{
  "n_layer": 11,
  "d_model": 384,
  "n_experts": 32,
  "experts_per_token": 2,
  "d_expert": 288,
  "d_shared_expert": 0,
  "activation": "relu",
  "moe_layers": [2, 3, 4, 5, 6, 7, 8, 9, 10],
  "router_score": "sigmoid",
  "normalize_top_k": true,
  "routed_scale": 1.41,
  "balance_loss": 0.0103,
  "balance_bias": false,
  "init_std_router": 0.0073,
  "lr_router": 0.000552,
  "vocab_size": 26318,
  "norm": "rmsnorm",
  "norm_eps": 1e-06,
  "tie_embeddings": false,
  "optimizer": "muon_variant",
  "lr": 0.00634,
  "grad_clip": 0.5,
  "batch_tokens": 65536,
  "seq_len": 1024,
  "train_tokens": 444800000,
  "steps": 6788,
  "dataset": "wikipedia_en"
}
Below are experts of layer 3 (counted from 0) of a mixture-of-experts language model. Rows are named router (the router's row for the expert) and show model dimensions 128-255. Each number is 500 + 25 x the weight over its row's rms, rounded and kept within 0 to 999. Numbers have three digits each.
After each expert's rows: a language model's description of what the expert responds to. This comes from a sample of Wikipedia text that the model never trained on.

# expert 20
router:463538540517519494460487486454475499492466502501464496482533487511495494463493516491484505486473464506466496483533483519529492492471494523537519495535465553521546477549443504501497511522552493493523523462526519513467492525451496470492508480447519517491538485546489492487514469509487474506525487505490477481517481536517524498503485539489503477497489492523504505463487545481512471545501
It responds to: Table row ends. Table row-ending pipes and separator rows in election, sports and stats tables, plus initial letter pieces like fl, g, Sh.

# expert 3
router:469529524514516500458486483452472499488466501499463492483530492516492490467499517489489499487469464507470495478536479520526494493487494524539521493542474554521547476551441508497497514514555491490522524458536518517472491528454498470488505482448513523486542484553487488493518472503484477505527490508490475483518482529518528502507485543487495475499490498521508505466480542483513477543506
It responds to: Capitalized word starts. Opening pieces of capitalized names and words like St, F, W, Tr, Fair, plus date-range dashes and digits inside coordinates or times.

# expert 5
router:468519506528514507518500478465491494508486478525476480482518482506467497471503516501471516487492474500487487483552484540541509504459484520499512498513493580484575507584447509478501501495546515494521491471502513508460517523441486463498502482477522522506519479545472501493503525507487478517515489492453467472512485523486510472512491524503510473524429473557495492477472509503497506602520
It responds to: Mid-word name fragments. Short word pieces inside foreign or unusual proper names and words, like Sh-ibu-ya, L-uca, Pal-ma, k-itt-ens.

# expert 1
router:453531529520516495455476484456467502487471508499463491486518484510495492463491514492487508484473459507467495478537484517533493495471496528546520494538473550521549477544439504498494511517558497494522514459534515514476489529453496471486506487449523524488538486554492489494515472507480475509528488506495469482515477533524521499504486549485496475490484490526507509466483543482509473543501
It responds to: Line and sentence starts. Newlines, paragraph breaks, table row ends, and the sentence-opening words after them, such as He, In, See, According.

# expert 13
router:462528532514514492457480485454468503491465503497460488482529483508496493467498517494486507482470463504460495481527480522529495492481490525532521492534478549522553473548443505497494512522557491492521513460524520511469482526455508488486506486465524524492536477557489493491514475508477471511528491508485478480514481533512518500506486540487495477491480497521505507464485552486500475542499
It responds to: Word endings, technical nouns. Word-final pieces and domain nouns in technical, vehicle or military text, such as -one, -oni, aircraft, Toyota, Police.

# expert 18
router:464528528520518496453481488460462499487473502497458492489518487511494492469495518491487507492475464504471495480537479521535492489470493525535517493542473552524550482549441507493498514521560492490520512467526521517470485524454505475489505485456526518492543485549488485491511471504482470513531480506494471488517476533503522504502488544490499479501483491524506510462481547478506468545503
It responds to: Names and sentence connectors. Person names and surname pieces like James, McCartney, plus adverbs and openers such as later, then, During, After.

# expert 27
router:466527532525515493454477482456463501485468505500459492489525483511491493462498517495494507486465460502472494475531485516533490490480488529546515490533468550526542483544442506503496512521552493496522520463528520515471488529450498478495506489460524523486540484546489489495512465506490476512528485510489469483518479537515523504504487542487492477497496494530508505462488550478501472545501
It responds to: Main verbs, currency symbols. Main verbs after a subject like elected, applied, was, plus currency and number symbols $, €, £, #.

# expert 21
router:462525530516520499456496484456468503486459510496457493486530485511490489460498515493492500484467463501468494475539483518528497491488493524537520494537469550525540480542440510499493515515559494494525507462536523513473481525453506475488507491459525523494541482549490491492515472510489482515526482509487476488514476536519525511507486538487497478495486492520513508472480550476510477549497
It responds to: Relative pronouns, year endings. Relative pronouns who, which, whom, verbs served, was, and final two digits of years such as 19'76', 19'55'.

# expert 22
router:464535535521517493456486482458466501491469502497466488483529486510492492462493516488488503487466471505470491482533482517532491490482495523545520492541475551526539480547443506500496516517559493493525517461531523517477479524452500476495505485450522523490541484549488492494515469503486477509527484508489466483517479531509522502506489540487498475498491496511508511460483553478513477544499
It responds to: Descriptive nouns and adjectives. Common nouns and adjectives describing activity or business, such as home, personal, sold, commercial, annual, plus sentence-initial In.

# expert 9
router:462532543517518495457479485454464504488466503501474491478525481506495491460497516494483503489467468498463493481531483519522493489479491528536521493536467554525547479546442505500497516519558494490521517457529522512467486529453502480482498492455524521493541483547484486489512468508483482509527487506494468480516476526520530502507484538488496474484484499519511508458488544475508472542499
It responds to: Descriptive words, ordinals. Adjectives and nouns in running prose such as southern, young, popular, named, found, plus ordinal pieces like 17th.

# expert 14
router:467534525524513494456497484452470503489465503497463490486528484508494493456495516494489510485477461504461495481533483518531492490478486522540520493532470552513554479555445509503492513517561491494525520453534517512472491531450502479498504482451526521493533487547490489484517470506486472508533485508492472489514478537515522501503485542489503473498484494520509509460482543479502475548501
It responds to: Word-initial capital pieces. Single capital or short consonant pieces starting names and words (P, L, Ch, b), plus some numbers in dates and counts.

# expert 30
router:466529529519515499451488483461463506489466500491468492484520485506491493462495515492483506485473469504460494477531483516529492490470500528546518493540468546523546478546437506499495515517559496491520517459529520510473491529454498471485502488452522522488543486549491487492515470502487473510525493507490469484515477534510520501508488543486498474496484488518509509468485543474500472545501
It responds to: Units and measurements. Measurement units and coordinate symbols like ft, sq, lb, ′, ″W, °, plus spaces and pipes within tables and infoboxes.

# expert 23
router:467537532521517493457491490452470503490469503497468492479531478508492490471494515495487511487470473501466495481533485516527489494471498528548518496542478550522550480550440504494496517520555487492520510459530523513472494531452501475489499487446526526495536484548488493484512474504482482508531488509484470488514475532511519504506489543490498476488489491505511509463482546483511474550503
It responds to: Months, countries, infobox starts. Month names after years, country and given names (April, Italy, Robert), and infobox field dashes or colons.

# expert 0
router:459527532518518495451487484453462500496464506493464490482528483507493490466497518493485507484472472506470492481536483519530493491475493526537520491535480549521541480547440508500496515518550497493525522455530514513468494523455498482489509486452522522486539481549490491484517469507490472508529487508491474483516479532525524500503486539489494474500494486518510506460486551483511476543499
It responds to: Function words, political terms. Prepositions and determiners like in, of, for, its, plus election, political, state terms and football position codes such as MF, DF.

# expert 10
router:461532527529518495454474485457469501484473504501464486492527486511492492462491516493483502486460472505458496477528482512528496489473489519539518491540471548527546478549446507504497511517553491491525522467531526514481486525456500472488502483454524523492533478556491489490517469504484469514522484505495471482513479526522523502502485536488501477495485498516507504472483548475501470539505
It responds to: Nouns after articles. Content nouns and proper nouns right after the, of, in or a, such as World, India, University, Canada, soil.

# expert 28
router:466527540521515497460486480457467501492472508497467495483532481510496494462496515492491505488473476504460493482538482518528492495473489529549519493535472549521543478550443506498494508513558492495524512462522516510468481535456503477489504485455528529493543480544485487490517472508477469505525492508488466480517480537509520501507491537488494480498482493519506506467480548486507474545505
It responds to: Noun and number endings. Closing pieces of nouns and numbers, such as range, elections, -ers, -ty, 0, plus direction words north, south, side.

# expert 7
router:467524529519521493478484480465475499478454501493469490491537490509495492459494513493488513489476459504451496482539476522529494489458489522529523493547464551530560460562453508495490510502556488495521517461537507512474484531448500483497502482456521509481528481552492495500512481509487468510534492498480482485511486535536515506505492538490486476493487495517510504448480552485506464526504
It responds to: Year and number prefixes. Leading digit pieces of years and numbers, such as 19 in 1976 or 20, also place-name starts like San, Los, Saint.

# expert 2
router:462528529522518497455484487457467499489468504496463494488524482510493493458493519497485500480469458501468490475539482513521490491480489532536515494538467550523543478549446509501494516520554494492520513458530516513462498528455496478486504476452522517495535482554490487490514473508483468510528489510493473485513477538513523502504486541486499473491488495522509509458485545485505474548502
It responds to: Numerals and list items. Digits and numbers in dates, counts and tables, plus list line breaks and quantity words such as nine, seven, All, No.

# expert 26
router:460531527518513492455482480461473503491465504502465495480526480510495492465499515494489501488465462504469494481538478518522489494475488524545520490545469555529541477553441506505497510521559491491521517459533517516476488532455500478489499490459522526486538483550486487493514469508489469511529488507495464482512475532510524507512485540484494479500488491520510504466487537481509482545502
It responds to: Numbers and ordinal words. Digits in dates, coordinates and measurements, plus words like first, debut, Best, and endings of place names.

# expert 16
router:466529533515517497457484482463468502490472510497469488481526484509494493463495518491487507483470457504467493479538479521519493492479488526542520490537475550521547480552438503501499513517557495492527508459528522515475490530456503481487501482453526523491535483547490491493513466507488473507528483510493474484514477536519525502506485537489497475496486494512510506471481539482512477545505
It responds to: Names after the. Words inside multiword proper names, like States after United, York after New, Royal, family, plus a, has, also.

# expert 4
router:460532529516518492456484486455469501488459505497469491477523485508494488469491515492490507487468466505463491477538482511530491488474493525541517494538480549519545480548436505499497515515556491490523511459528514513467487522450497472496507490452522522489545482555487487494514470509488476509530487510484462482513475534523521502506484536484498476500484490510511507468483546479506475545503
It responds to: Spaces before numbers. Bare spaces in tables and date ranges before numbers, plus month names, first names and career verbs, such as August, moved, Steve.

# expert 31
router:463529535515519493458496485464466501489472505496459499486521481509491491467496520492487500483471465502468493477532481521526492494474492529547514493546468552518535478548443508506494516516563491493522520463528520511468486528459494483496501486456531523490542485549484487493517470505485474509532486509495471488513477538517520503506487541489494477495492488519509507466481545473498477544504
It responds to: Organization and title words. Capitalized words in organization names, titles and regions, such as Group, Council, Secretary, Western, plus football positions DF, MF, FW.